From a checkpoint of a small mixture-of-experts model trained on Wikipedia.
Experts: 512 GELU neurons an expert, a sigmoid router.
Below are experts of layer 4 (counted from 0) of a mixture-of-experts language model. Rows are named router (the router's row for the expert), up (a neuron's input weights, with its number), down (a neuron's output weights, with its number) and show model dimensions 0-111. Each number is 500 + 25 x the weight over its row's rms, rounded and kept within 0 to 999. Numbers have three digits each.
Before each expert's rows: "comes before" lists some tokens at least twice as common just after its tokens as in all text. This comes from a sample of Wikipedia text that the model never trained on. Tokens count by the router's weight.

# expert 19
comes before: "| ", "|", "-", "- ", "\n", "|  |"
router:509517514438498483482492476513489507520493538522493501482513544501502464485496450517515484529530495501524487494507518522506490509493477485484517495554504495475460553504470511527511471485517521523502491484490495523509482486481495523493477491484515541484544518530487466482504519533489487458496482484513515483521469491498467474499503492508
up0:498516512477511482479490476483504525419518480524525489481484468499522518496448511527510475509500466512486484523481478506505450509514490511532423556498472507531495503480488531527540465475502505474497533480528477517527505512546559496477445507505473489524510507470496453525512487520504486542562495464513503544510482450520499506496519492471
down0:481507434502526516508539511458484500506523534491509542524497455518484543436482486461463533511506474518511536472469503534492491500449485470506539461513487527506493497544517515532490500545553511545480580504475544469499489492525490518481519495446449484521510528465496541456540508521512471500476495486508541495508472498537475490481478502489
up1:534514505522513485495469503509495417431516503480481480481520488498507497484448536490531507487522510525466472514496491506499517459517467554585507525477504492507497488490521508507525449458465497527471506496470463536503499461520431472511468533500535503468469495510520550529514463465536496540522504502515488484500517488513483537502521496506
down1:481540503523507501492516490533510445462499519466476474495491509516493526517487508502509533509497498513488489550522559514516517522554515514523474478507495499458478525453510516487508542497466434512469494497453497503524506496464511464481471504487504537485481516498566481519510503487494462481483510497500488482492476478462535491511478495477
up2:515508499498500478520488524515497542466520443506545488492465474505492493516487501507502505445486498491492463540551500509491484496470499486462474536515457517504493508489485539519523522526486496538502507524517501491511516507492475523491480537495457506504493510475516510499511508465485497505499508510465546541506478478511447488505497505511
down2:466502530459511525503521482512491516517513497525512507482488478506519434525490498529490477480465515473536497521506468497524536493510519535501548505493502523456481523539517483499490513518537497497447481504504518536558483478523487501520511498488481442467498488472498525515490544536474471485494513473523522480505513501561499492529512525513
up3:485449474526504525476450490454506477513490455501485514517497519467448479524502506493508540507521529516491490487512462512519449506506467471472503509507522486503481513512506508498554469494476512470524495519475495470524502485518514520518475479502513506538524528489480518519507510494498506521499515562472508513467533506485492477493482515468
down3:513480465503487501494520465494503532477501451512509511507485485559511499504526488456558536471529473448476496526479517503508536542565500560494435468502536502522519537515533519515525490509553515483497521480527491446478495456511518519519516472480479503520543459481537534430463511515531506556515548503500549516495504501483474479461484502467
up4:549526531504515459493479503498521477517520529465448459506517484518508493518504513497490500463494552501474487496498499474476521491507514574511483520499505493477549451527514518503537464453451496562476491475484518500520495499489460472463473486513515504492513500507496512506512511469503490497529507498499524519494459511527494475512507533520
down4:479514546454518482475509513512507506519505491504498514485446485533490431536491486504482518479502488532487484490518466527508505506508552539485474482521453472484475522496508504510511512482500495521468519472506513526521499472494506489494461517465482517529499499495509507556519477548486462517473473456506491498502528541541529456473454487512
up5:503512503486518488493441473528498459539503517471520487490471520526534520524542455543491493475484549502517528463521524504457487519454503497458488502491483513563528502494486483518479452522502545518501476494485495492505499481503484502456470572514500484479476480476528510508514517546483504499523469482474554459479518507491499501510477485480
down5:528490502465475515560518523512481498506475509495496498533528534492487531480497473510509481519480495453519467537491480485487503493469544516487494502491540549473492514505499470486521471477511519540538501505524552485513446483520495474512468509455508519481506542484444506446503508516506522484461443523520519472502520517483483511500523504512
up6:477497485485499478507496474510513458474501440445487486505432541516478543476478480500511476487485500511527458514497480486457509488470476479519493473435494499530490496514481470522468476522522516486494464528487497498490501476491460478532517566514516509496530498493502540506500554531549504498537498479512565473507507499514479522535479494495
down6:529498523528509534545508458455505537499468506457495480501497502505462545484498500521456509448512530499491499511526497519452522504506520473499538505511496463491499490526501466525520479512524483531516523490497542534529506501510462470513506516457469473503493513516496471505473500504562481443467464519482490502457470499449503519485481523506
up7:484529538510490511516493488477488496525531549536537499474543485492499445480443498491484511486526495506487489506512491520519437504498518514546511495491529532496539480491507487488529428510479500539534494482517492481536501464511527473538538433526494515529522548497507522509509459517569526512481479519505494543517526524467540484477503517524
down7:476519505507495514512521505477488526498475532478505482476473469513472510477501522512478528519516486581538525505494512523479494513522472535547500523540499490483525538546489521529477513475495509493465483502477476475459524478485511511509529472533530501477535505517482481507468515484513445506500474507463484493543519502462490448496488496471

# expert 15
comes before: "\n\n", " The", " He", " In ", " In", " This"
router:526522545451523507460507444555502480510500500478504525484485522505530487500476458502497511498548489518495533537508519532524496508488460523499500493516509509472469513470498515498524498461524545529508496433474520507533501473520503470527484508482505506491549507500556502520487483511495485469516517470493498489514457495526516510486528491481
up0:556537479515498508477500487478521506472507517486489513543509497522500509512534495538507539519483471515479496529545476447512452526496483462494495504498494515473508516474493489513466502519486528488529520519481543499476540469561466517485463465540551502453521484471493494480502488490507521486537488488482527526495482520461500478422456527510
down0:488525510497491480541530493501489453533475505497499480510500509489487511479470541533506503502506504552476499509494459544536477486492502532513464516489517483498508532487494469527458465481480462489555509524478503481505552495494465440534503479470523453478499507499521489517468498490506514477506502524483517530512528470475553558487499478497
up1:524487497551496495465506521491492552475485494533533511491460507482506490496510507478530462504507501508495507459457488516482491474499496471513499481472510514524489465504507567502489510521495490475494511530531455462483501491524518522519491471483471512523465491531514528495493478481510465527519538483511521454486518486501492501477478508519
down1:549503492514516493518496472529450506529505496498476497505488506505500495534499449483495514474520456493507490513472473466519488495491513487546499488485523490519502467459521507514520503527541513521547491500531493500502487464497485455460465451523532469503455478453486459542537466475539505532469523435526477520486512479535471523489498522488
up2:493504506495489524467490491526515468508484514537437455514500511501512540534508472479472457508516512497495492518540522486494502530502507472578531485507490507484469487487495512497514476478503495513508460523532541521480463537507474467506499456520453493472481478511500524506502507506488494471525472457479425497504527476506479506510490496503
down2:502524515518410523505493494505507482526520471493490529504492468503530484477553456485499513497484509398489487505490528522535538481476513485494505473498495547528460479505488485482537539527502509496480501483491493507520430468517477502523518537474494479503533504490508506495526508510511489507499504483504509527500524507513523509500473513492
up3:471513516532501485485491472483527465436495538466486468476517524537477486504476550500527513549489542524496504512544529529468503524576489488487464524511494513462498528497537525453479431481465483505475475485513459508488530494494531486515490484512512510491498527473527482487528476519500508513511463483506487462503489484509501490499504519452
down3:502538510519418507465496473488512484486488506476485505508529488529571491491488517521481514537478486370507461515499526554505539510513518484486507506499481519504495537487498478498475477454505473532503506487497477515512466510462533522491513529485526488496538506533489488505512460518524491487488502475515507492535493476511512502497511463474
up4:492515503513505516520455533512490551487500516533511470496480495536511498496519469509464542485518537508519508473510516483487496491468483503463506508507477498502536534528494531530515522525497525479518514528473497513473534523506509492503510452539459502504532498524494508495509477544491456513506461516536500474452478441469524498544484514517
down4:498539497504502471517546500521517468514493444476512439478507528508511495534433487489518512459504504582488460515533486527531498496502517511458469519496500480523479540464529502500509513510459498476518504482495498534512546458510503530516478501499519463519522558493533536521475511518528550465519502526508491498505502496511485470501547521495
up5:466504507513528488538496464493499515512545508521482524512514530463470516499514530475472474518500479536497503494470462436492509494540441539479473511469470484475510502489481488474448512508530531484478503520526485517472503497508465519513482473538570466516469491500491459493546498493517457516497485539488484495514558469463495504488540534473
down5:468497518482505502534482511500497469499511524502486505525476457512482477506498525511583459536503532516549532535533499458523467530520491515575469490513515540511525507527490471558498500546520500495532518527470482524518481498490506541499493454555521474447444501541483507466519479502508475497504510518495493510484473501515497520482499538477
up6:497526457486502514479463490499483451483493518543455506545520529513507501520514490506531464499508498500480520491493457490492449532507496524497514502512494507540529515481485515465472508498454510520483509466516450506428507523540511460466470503506441554460517522517491476515515509457479471572528525496501553511502468521508509503488459506491
down6:491505553472430509489524464487489473509514462508506520522486521535546532538491475470514490475473515452423508495486562477525486489514523506510548526493493478502504493501467514456511501512526483510523511529508492499503435524563465485496492499533494483489525490520490514515525499523488504482507534501476490532451508501489496501491503502502
up7:524504497513509465510458480489491523520497455500484534488509507486490512451520528477530523528518441526517495496478497500495502509519522512458502517483513494542487488515504545485493496473469531514510457487531453556503507494507493499513521492546500503494486491495531484526541509445505506474472541497506501497524537519471484453454478478511
down7:524514513527498501494496475455500456507503487531469518535469474487485497524489512506500477520473511526513498484544471498470534522508462531508468495563489513541466528516487472460515498543529490525470530509496496555518492475519550491486511463524481490487495494504504481498537489515498489445498492523502508495453463540489494490461466531469

# expert 5
comes before: " of", ".", " of the", " and", ",", " was"
router:527506557503490521489536471508468492484548511471482518499522494456538510523516486516488506473501528492554471465489458527528504528504489472525550531526535485506470507535501486548469527480521514508470540527532497505512522512476463520459516466472480497532486517527529470502454494492512500485459520515475477492482514484499559501511450490527
up0:498543478487507479487484456489502509490560520528459480544509525499476515500479454519530513475505456520509528563561461497522475495524507543503533503546516528483538520508452476511530495502488474539465486492483523527456529467552545489507482497483514473473473491435496482461523501543515483476540503518515484500541480503445466502510545526502
down0:494505477466476498547506505485529547501485508507447501549543509510511482485517473471496497519467549525523483520511524482469479519474523468519531472490520479506554501517507561528480553497538469492440514502439477486462500508477491516485457501492498488486501467526485536490545541511482528502507500469522479482494517585535539505502486475493
up1:506543543478493480509532523508508513550545563509496515493482507506452508499513502503515514522466507539514505479533547470531534509459527499480530498553540508507451540533514504485486496470455490482509496496478509505490534455501472483469463486508523507491530529541477482508475493509436512481516493464527532518496523492483471509478464500484
down1:468495521531441484463526473500508465489522495483513508510510481466431489532522466486508519491546527477522482533498503504520505493476512468525452546511499519504499491531517483491491468497498498478458523541509505486493523473517491480535475478528459482501496480526478517537484498497514534490516475525541470459507461491536492537512491483480
up2:516511505502505470486504447501522488497501490529479486501514482494486515514549487547517490534510507503527483520535485498485531458512484485528497463491494496485549525511487485507511490482504496512541495467492500483507476509521537498522512491505509514503546483457456470473512483509530492485526522447535501472482488480531494504475519499500
down2:510528506580458457504518488477506527509523471475508512502495491530483534478451506535487558524500506521539502514472474505499465474463505480533502511512534509518510501513500498546504471470558485524470549538494519509490492500503513456522432470496473517540516470510506475465474514496503535502539528503512494465520480491515479520506515451464
up3:502513441508502497494486476478475480517467494491525509475496493531520491518481493498513504557526485508474545533503468464496509463562477553478492517533537479530489489520475528492513494533500491520495516477456470483503479477489458489526458515481500487500493461515504475510480471516495461486483481520491482515500482530527489475512477502463
down3:486494479537463497483463505520455508481512517466489472489472545546499514570490501511507510519495501511537487528519550444463537483548480481516468467528476526498451502468447488488575513500500503510504504510506477498495495469496496545497517526519531496517496483512476463521521485518484477514514506487476525495496493495490520483512472461465
up4:503479532502503519499515524540491507452518531481531519513478490481507486520477481501520525534515547534493477483518502495523495502482515502464467511554507517497479488485581551491526456549506484513493491495491489483532475504547492531511494482500517533495505502532521446450500481516482496493487470447483514523509486507439494511478515479513
down4:509516526487485514523472497548537525511493490506489496499491493504550502476539452514492528478511495452516476459468501458538484534484529537534509510484534515489498556466542510469519537478485550494537495487500466497514491492500501483504484497527509531541502490502501483527509493515511471508500574490516519518513499515522535509497507525473
up5:509495501510511508439489502535507487494553508555487466547482493493513439472560494529513471552509478517521509498510503512474502543528500508479470483523519517436478502483468459476509467500522470538479492479496504504487486506545504476494517460486489504510528458490478505513453527483486502475520497499527542483522532497516514513507498498458
down5:501499469482433481548494516471534507532519512503511471538502509550476536510512536526501493482537460515512515522532465532511496489503494460511461522521487470515504471548493478507556509487505475450466544510494503572491479545483511481445494551545458495535480487511486506479492528558498527530486530533482509481520545470505512488500478552523
up6:515488480536497512503473495525529489526537481510521457541491493522489465501495460544527513558474547513507503472510501505458510515484523494515519487531518486486486523493486506452525520511539469502497476514489526517523487527487463509475505521488568501542503519518494541497477507501533507488475499488519501462497528474458502483536468501473
down6:504486529515487514497515504533501517504484525508516443481479502497503510553493500534506505509473481567518506538504450530460534468470502513519495452483517466517484489486493482506538471474513525537484522454519519481522493500440501497506544517489514510533502525455541478476508474486495507495493537500494517479519499530461488462488505481473
up7:509531530474499470526481453523499510549525504503475494475499483556542509568496491506529507505554466516504528483505566521491448467500527512528483520476501495483445484451477506470528441546533501569524462497566481507521486498532507470487460519468540491505563514498514493477472529525480474471502481482529500531481503534532536483484487490494
down7:513518533506463508489531516467511492504513535500487495529487451540493487513518468536507509520485527501562483486471550519496473451492452510477502541448467495502504458554505541491457494475555500486507464470568526535512486535471519488508484503481501481489481512513453464512472496528474502504473508537479497520526494497505498466484490525513

# expert 11
comes before: " | ", " |", "–", ".", ")", "\n"
router:468521556455533512515520432509494497496556556446514506510515518482455536518517492534523488496505499522475487493573537503446533540500508511497538516542511500454481532502494496508520513531512476515508484483493531509545508501531458504509465533480509528531536516530515489479453482528512518511516528484495477523505464481485490485486512474488
up0:502498486468536511502480463465503512450544532513492527490496505511491511484486511510515520491528480557482495517523485502445473487514488501508478480535520545482518516477479500499503508516520534502507516499475504462533518484531518514529459500489553497508495484510480453492502506461559490498512483523497537503419474487490466505493458514477
down0:536459518475515480487525479506497505470523500465525489535461542474506474477491519501516472537513508485500499502510489522498492525490484469519491460498484489488508498485512520487448481485475487469491509474475488502498525446538479506479525513471534458527488470508488476491524500533471486474473513501488520545484527528530525507473487535482
up1:498444514489539538504473514500525475492523478507522516531485485454488521479513483490507507525553521541536495453558536502487491489528487471469490502534513492477471533512484452482465504487510484527508465492498499524508520496507483509503498483554489539486499507454525467491544536495500504532480480467510472520479471498527435523450538524507
down1:508481480491479487526516485483494515454501475466510480482527467482445481485487488487534465458438521542530507534529557513507533468493517480490498490527492480498481493445505498487530480475507528502502451493479496512530504531475516465492535537504509525499497516501492515481540483522523526472487522527522517483534473548491490506468511499509
up2:488502571474525518472484527555514497544468500498500519486469493427518468531518491524486442504516523513596505509522485549507514454519508458497521508467513525520441468506507479511482485512509499507475464523487510519485484492497535543498516495553494490533498488451527486556519499486500489517466487492493494466534522534511527472447494498498
down2:502501494493531496530487522492531486498477472522518443463514474492498448516489471512524520509497488567472472518467525500540503476501537461539466509518497532513498534510489467498466497506463473482530507522517458506513491476495525462468508524492494512508490477513530463484473491508456483507445475495485494528523488524505520464478532475546
up3:517532486472541514509487459506563516539513499510544476531519474536458510478486481531519521480485524537470481515539562518499541517528497489502513487499471512493510484498492535526555492480529512505498482470492547525505518517544525491504489535505475513467471531540508492489485472515533530480482525510516508504449467514460446518509507504484
down3:532502519481499511504526504508476530476536492478523509479452531481520419467534481456473479486473532525542517518576480484534507505486486548484509500463479511465540486517538475468520508495498530490489512497480467483499473462494513478505488492487488459508548507478488489523511462473494523465529506536514492474521506481527505531483522499497
up4:507515496519512477457527482487517495464546527476455500478513534486510509475491473536511483474468508525480554472480513480456497510517514530490481506504514534564485522487473545477518522520481536530471520475501451510540545476487477494536491464475498531558516490549519504488501494504501497491529460508499520503492519520476505482504533505482
down4:482473540480497482546469543489476537462545483468491506515493516542472555524498507526505548487491489474461484500547480497459516493485532520517499525528516474457479491524517477497464518493518564504447541501538476541489515490529502498485488494506525501521511493483478486493463476475531514474499511505483504558517490490507466491531499478516
up5:478526471491524508464507519525490502497500543519513490518547494490473501477535482482511508511454524506492542560489465529520488469505464512469473508465489472493525498538513516496541515519483541513462481476485492480502503461557462519483532487528513517463464551475476478493532537488531500496478528458504460495433510494481487480496558474481
down5:489511506493518501495512500495485487522498571511500537457505505512534509489513511515505483474507477489500498502514532513515529485483536478483511474480491504495463540466485497504546490482498491500517468463552493486517470507531495517498454502466478526465528483493435477504520488508520441455508432487507471458481497543525492500470507497473
up6:526534525487514474484504526499476493513488497514489524495504493506477487496504484504509502467528503525478499487526495496493521489437521568469467493484499510525496467494460498470496484485455519489496534482483490503499519513529549435514472469510504549498457571521455536487487479479519516434513515512524454504521533471474486569487542519512
down6:525487509499488500515462511475472492492452462525547500495497493504468547496530493505494487550505478566494498468515526478508453514522524527524455455485508498497487530481476539475507519521471539497487524495490496495469474502523549501485439491535513537474495505468520501520469516493501486478498499508524474452486477484514477522508535508515
up7:538506473493512434507477511507558499507470474504525465480533516517492497508491511443527489513510505501510496519530496486509518511488503543499487486531490480521513481478463554501541524506470539453551485474478515486501494525474477523466497512503512495430499533510537459506494506498536481514485548525562553463484498485481471478445493469546
down7:518463531491490503466501477478497529506559473507528526494522479514484493511502502507518501478530511473514472461531480469519467490500503463504549540498479507505485487466513535517479534496568488516498490502504496518524518531520520494515485497505515463505495494521530527477488484524539544508509553534506513496470444469498500524510511485516

# expert 1
comes before: "\n", "==", " ==", " |", "\n\n", "==="
router:476473484444540527467504504539522461474501497529502534477460495479484498456519508519513523529505493554522538475531485517473518487544496511490511474515483522483488498473503536499496476468497510530490495454517483488478499511509469510504498473512482503494541494467515518515493548461474495525524505444484525463487497496494510541465499474462
up0:503491519484534490485524455489513478467522467481469532501509499494485520512492462574490539477510521518550488530545488472482512475530497531477504452477466529506514503492521504503502459499525537500457484468527505481489514510521478530503564488502501461509493493540545528508499527497511493473518481489502493489515512506498461483472499526490
down0:497519522505533522486466502468504512482496514491502496499559518534493540474551446502449512472509524536484480488483485514532474539494483485509477494489507502468510510536518482482467528467487563465425502491500489504497471519534470509481500465497501463507485508483494504465487487527542483499534491500513557510532523516462505534462533484483
up1:510515506489538483454515487520496528528487546480474486481508515499499503493462487516500517543501506521503543493548491510466497512511490486520517511492491534504484509503494507509484490521506549497469471454489499508514524483528488493523463512514461499454515531522463514485483507516530507492539548498496527482529483490510490504530543486533
down1:499507481457511499495488507453490487474526505527530509524495500488501499510503507498516472532516513503502515470458469531524447505545461506474510531488478523540460502475462528470480506507517493501475496514494469526491512519494499531477444495505496504497523502534478503508478562522474462528514498501503536506502452503513521504466530495515
up2:531469503512523493468511499534519514473489548498495464481508489482562478516495540559504507460508516539499530488497495518486561490549503509518528501446447520502425513503458533496499534511508542528515502465499531507499487496496463432470480511506499513527512486500499503527496484500545507512552495486511499501520489487517497497461519506484
down2:457498487503468456473527540524496552516509508467513492475546458541530475522468493486479498488484481478487514531494505467470457492527507459514508491568508537503510515514479488480522520524492498524533515480471517540526555506476531501468514511530459458486467494477519454506520533486535475472458476484501510496521537524445470485470499545507
up3:553475534513509520493500489537533502477493509507518517484506524482499538500528477527471474495490515497502497521542497493502482484542550581491486496502508478460519482513501548490528503494534542508508479502527533528486495519503552508516483517506477506496529538512565511515506486481482533493513515476539512520484504506471506488515474511526
down3:467503488488454537484537515506478495550474492485528505515488476436535552515491507513510494484484503485545477484487537481507494490459513482565497497453504473502472516465550520506530520476490537525458502503474489521468503513512522496513484530499475495533491463471523519468497493462459493477523522467502548472456490475475483525513507475469
up4:505500541492540479472506507502512484527495508489501503475533518478512476509472495471511515516479510551529485474542527480512504538505523480492556514481507513529478488488503535504480475504458497561510490485522519482546544488479450493458456482545525516494478501508489504514542465476470505504494491488509488513491504517480472532521527487477
down4:523506542526472473516481538533491532486517460462481517535515517487497545486526503491479482517487509485435484491542479488464493510503496470502496482483472538518507546498510471480446491502565534494502461519498447534461495502446485496472542462482496477502516484532498481470510481494500466519479466522505527500529517443544453529481504474486
up5:545477543492542540514533496494481518473508507518498485468563498527520531517487455540464502460483507524509524528499482500481501495566527487471533500502518490520532531475502510474471461486528539504532490484531499487522493479490451491534494462500491461464525506470514468567494530505488482523517537510486463512456479477443532483457461526511
down5:504458490489476515509474512496477490525511470513500471524535515550514519480524507536544490490451518492516524483505493512534504493483514518535553486481510523470496440462496501517487495448487492491441533522483480521510516496459509461513520478503492472518495505505550527533477469467484481517551489461527502535548517505530501493473464507475
up6:499527496489512488466493475503531519480510478495469439511521524452509523510538495486517545523495507558530459518503505498493447477525476545512513513517528542485497500480511481476502493479471499498524494531503503479533510517552529498501481475497469511489519540521477484551520495500487460481548528553492519536482502475483515507475540512511
down6:496519476484516531515494486481473498521441493467518509507512507490484537530490523493520502493463539492507492548504509531511523523532515520551445527519487442510493542498492495483488534517518520436516500438520522505512520504487465485491495530520491511521497500558559529491496503523461511483505554503511495499474508471517549484485478464509
up7:510519519484524514528504434515543504477512522475519413488538478483490486493424494517487488506466457531481505504527497507534519516497500515506494496525489489502531533486499552505491491516516472505467534482485507505523502520489525456539494522524462459481509487489546456472515446501530493564541549482465451470473505499512500536466489513499
down7:472515513488522519484469498485477505517493485516451473477511464510483491483512493485500480514505511515496477503445522501500457504510476505505523511471474505535501527534544550478454533490496539475485466494483477482569497466542507522516484495534489497500487499499492495553488509501504526507517467518453518550522514530488487555497477529484

# expert 21
comes before: "1", "2", "6", "12", "14", "10"
router:535526512429550476513454512514503495491521537510530503475517490447471483499536488517493506501534481569494491488517507493497499480502480512459478487497515538482496526480516480468520463518496533516454480449497500487511564503484473520489481532498512516516555490528536491475498560500485515477492499491503501509524441516513506488418499475489
up0:489465489536498427486489520490506535552524496502485489516508500467505491489507496486515487522460545473499480481523520464478502492458487447502463531512476498520499504485494546506505489507502505481492524547531515538515545482483438480473494480493535461474551488531497539487529526495473495511489475542513539544449452482514474497469545538495
down0:569502505502521522520453495542478511465396483483521465543489515533492479530483512505523457486500508551500505477480489476506533522495490485523522491472505498504517489491476508510563538499539507448514502476521514469494510491517483460493519527474527441478493457477505500485492525502495519513490468467504512523519530559486504517524492467468
up1:483491454526501499504461484518509508469537485503508518504463436554480443521491485498488478509527488508495523519528506515529474519519474492494494482543481489458482532443481516483508536526529502482519528532500480491501516515531530536477479490508481504474490542488515489488488491562461502506490516479483515496491506508541464487481466534545
down1:433459439487523524530501480472456502479491531481437486506508525500499491498487514481474510505450503511477505514480541500500510513514509509489519505522499506537474499535499499517530530486505512525490493469484494500486466497505563511451487536519458503458508550491555510462492477491513460495546457489521486487509509498545472439514496499492
up2:523533488475520484473492565504495541479504490510526481519560502504477476516486469467488451520485542489474506449527510527476498498487468492444532514520528543492520492524523529456504496517507405493480522476492492556507557496500491543499530515516499509519507448446513497486522513491490530501469472494493484537529493515520477447478465463463
down2:558476470535465494531474524495485539470442469525517465495489509506486503517528518503516502487581496543514482501485418476522480462516486490473467493540503511505534495538510469497522484507480519489468514489473500478479541478503487506514557537515505481527510444469503476501513510477502503494436469499502515511513479516499498502500459468497
up3:484459503496525490480491521478494499547512542542487482485508535501526473492498519477447478530488548498500502496470530509455495509489516492494524501521484538498477534465494488527451457504496470494526487465492508495516489512493507491535495509504472467522537543489509471500484503464516529538492505523474515528525519498526473517502587533536
down3:556496504487474483509540484486446525509489443527539483505474530507509499523504539501496499447556510466520512463465511516495505517493509527518490476484464528516532501498488484512508532474483515461483547457486513497475491510493450506481501515497513473520501506498484500527495502521478534499512491532527538525515519504521507458488515487498
up4:499494493523509534490504468490509493486494514490495462508461492470519506474518511469490514504504487481487477490488523516491501530531503533494517492538490494442506544510508505454488474500461485486542515526519447522515533504570565520472538506517493505488500505489522487442542521541484469455533520472541493522495459528444456502486476521511
down4:518488513501515481542482447477518568488483527504509511546538477514504508508439528453510523513512499500464498493523496494483464508518536509486487521505511449501489515483482485481506494513440461504510505483486463537506502527521507490513511511490479462504510510510514494500557515514472482518522499494496508473486516480538514510495476519476
up5:483507474486535532485485500543473474494527538500506461543533536532496461515492497446514485539462516509508488504541548483496485518533475508519508515515453499506513508500488507492507470549507518474495457496520471565513508499524484499497459510495512472506534531487484548516507504505514504478488484512509510520508519515523467496520521521482
down5:515476491454453512487511490487418503463536493485510522475477502503516537507574457494454480493541472513517488503479462483520487505520519509501483476538465517505527524475512509501515503503485479516441494471473510498474520476496495485454463520499532448518507509487464503482491506510485483466519453485494523556496499494506496476460478496452
up6:506528507488516497509513531553506437519477532505469520505506499487510490521511507468479490509468524534500472508493481460511503537509532549504570512492472551523513484478493457496456485522508462498479511501481486518530522494504474507501522512528473480490519474510528548591513495484537519488480525456491486471496492499509495521492506535442
down6:493502483446477521515478502502498522457520453499550490534508455475476527474528479499473506479468476536501467499500430517532490468488500517551509516511462551504560473460502511486462483487534512477467562462484526499506495482475501511493483493524481475497496452513489498562490509533471547484472489504487514531496517497488482537444498475490
up7:532494518546482513511514500498497477515481479480464473512508503496496494573535478494536451492550467471490468495531493477494493501487469509499485489451491450529474476524498527505512503477488452534526491513517491511502444481487517483567502533483499513527462543505529493458503457473478493500476518493478512506503514486527456552554476536537
down7:456536466468478508536502520508517465507497492515488506514463507511498504452480523420533461535495476553499490487531504450488490484474517472480430477515480517517485500488522503506496492493467466461459450515509481490521540486471539497538537504494488499455523493547529482547506515475539490493542508505520493531510487479512483526498552472509

# expert 7
comes before: ".", "–", ", ", " | ", ",", ":"
router:491545537496555524520493487506495496471507495495543522467458472515533487516510488527486511484509464519483477510493494506513477527545460512475508506526536531470487552476500483504498497519485541498501464514459523495499530473521471492457427516516509492489523536527501493494477544509499492478532540495512502489516455509518500481451466489503
up0:491508515487469485498476535495501490516511492512494507513474500513451457452495498492493484492534475530489460484529525565471517531460508522496544513542493508515517545493497497534527472543484516517491504502497492463495504457545535474513494483488481475524483569510517474453520459488501442499458451512464496464481503503499482482537542523499
down0:469481505487483465526558457440479520548468531489532502471506487515525501544545521475471525464463504409480516496466466496479493511525502494518488455467467478500498506462524506493528485494470534537490492485475499479497481505497459491516490518520524532502526515514515486480507489511497529490523435489498476491489533471484553519549478530483
up1:533509552510499513499498460488532489499514508441473469475509501523496512493467528542556473531549515497465522510472490449495504530509514511513530479528489495473527538482517476540461523484462502522485475461528462476486524466501488495533479519500506484526472506512508471477539502540481497483536493492539543446543474511487544527495473493510
down1:484486477534566488517489491497506516528527511545518528537491501480484530474483496490557537479489507491521502481499489509486507558484480526535520520488493484505539469558503523513475503510486503482480515487528482495499453505491465531487500517449461470540502531461481532515508497523523522473503495492525543472487499489486484526496473518489
up2:557467538501501471521498475439460489497504479481503490507526540533517535539462520480516503508535486511504460482483502443529470489540480497520492499504480533464492497496481522514499546492496480540522544465485492520515552489530474529525471461528513494481500474503552448500510482549471514511497461517516513533493453516476520521495505508499
down2:534508447510472446539490465490502543500477470515544450520518557503479491471491527490514522491486477516561535473526510525500494528487493478505526479475496504527519509541495521456537493486479482507529537500505510502486516527507514489503533510475527500455507477509473514488505521508445489435447476503515498481515484475480496490489486514527
up3:521489480524505513481525499508504469511505517487505512507536496494483535476514476509487491479508523488509488469520539508494489506460549547453496481569469509510518524495517521495500470499524524486516548498496495508492526502526449496486471484515466508524514525526522499534468509490528501501509484508519491511478509471507509503465494463475
down3:471466481502459481477540494465456565515537446524514519490470506541509484529471511501499484467520521416473485487512472519467527482474494489490471507500476458517534504513530507483509503498487499453471500543480509489473489512506534493485496485486497483550480525530535512521519490507476480497512509494476506513483480488468522524546488553473
up4:560503498427521481447486473506501437518483516521530512508538518484503475491501484503518495483528518505485495465505488507497519482540518551479517478534515543495556543493507494474507508500496528507500508482507494518490543515541474497480502501492479509490525509518466484483506509537483492497505505474506535488422499530487487529452533464430
down4:528507493478531490471478455489484482502517491527496519478488517541491494520515479502474532472505504497500495483480517513493480454489478492497467483507525497483560501468460496442510493452497470495522508506492528488460500534530505512462499550520487517509480534532480516457500527442468470535506499519486495529481490528519489489528500522526
up5:484471511457515496504497504490463483495520490559503521487504490498512517524511460488492499515504483517514497494502530543499448512478466527461506534545518490461466522511516506532522450549539501490531462513507488476499508503545513512536511485523500480517494503523520484466508519514505445525487525531469443474522475498456538478448503526451
down5:506447509477420540536519453491512507491489475467545499492484483506528484517496533507472505467474504409465489517533456478523512504513472521521484482473510457470474538491497499494530509537484536526485510507469473486489555481480473479491477505488512523463515521507513501479511501508466544487512461530496518489541496489486518483512535505519
up6:512512502464538506533490500520519494504533521496501509461506506485498510508518542470529504506502500502501518498498529519517458503529507530518468491497483556560499524480480515525509473528492496540486467492531497488529501453513507487482478545534572501519494469497505517509488498476503482494465491494462499450523524518497499466539489522468
down6:489515533528556489469495488520536531493502505523457512410510534474519493438506512473481461491493496519522472498485481478493492487520473528493509501522478528468497473494526530453474527518508507519540478502523463512532552493487492539536496500499513469475505509474477454522485488482527478516491475496488468538541523558463500503522496509509
up7:497517511499508518536489489465502461514484514474486506514539519495483480544488488526513487497505534481478450523519504446483508488510502557515506469513416494494508521479448485517498521443494489511512497499496478510465482484529468475517449523455513496547559482505540535531480484511510474503529469467516495500458468466515510511477519476494
down7:511505456524506497470521473489496482485519516489510502494513466495493508521495531525526493523502534562472489472475519532490453524519522488500549537497525503482500475527482503480503530541486481510439511488543490533534516487495527534444474528478459483514527501546479485507488525478499528476521487459497519511485504486470501469515504467500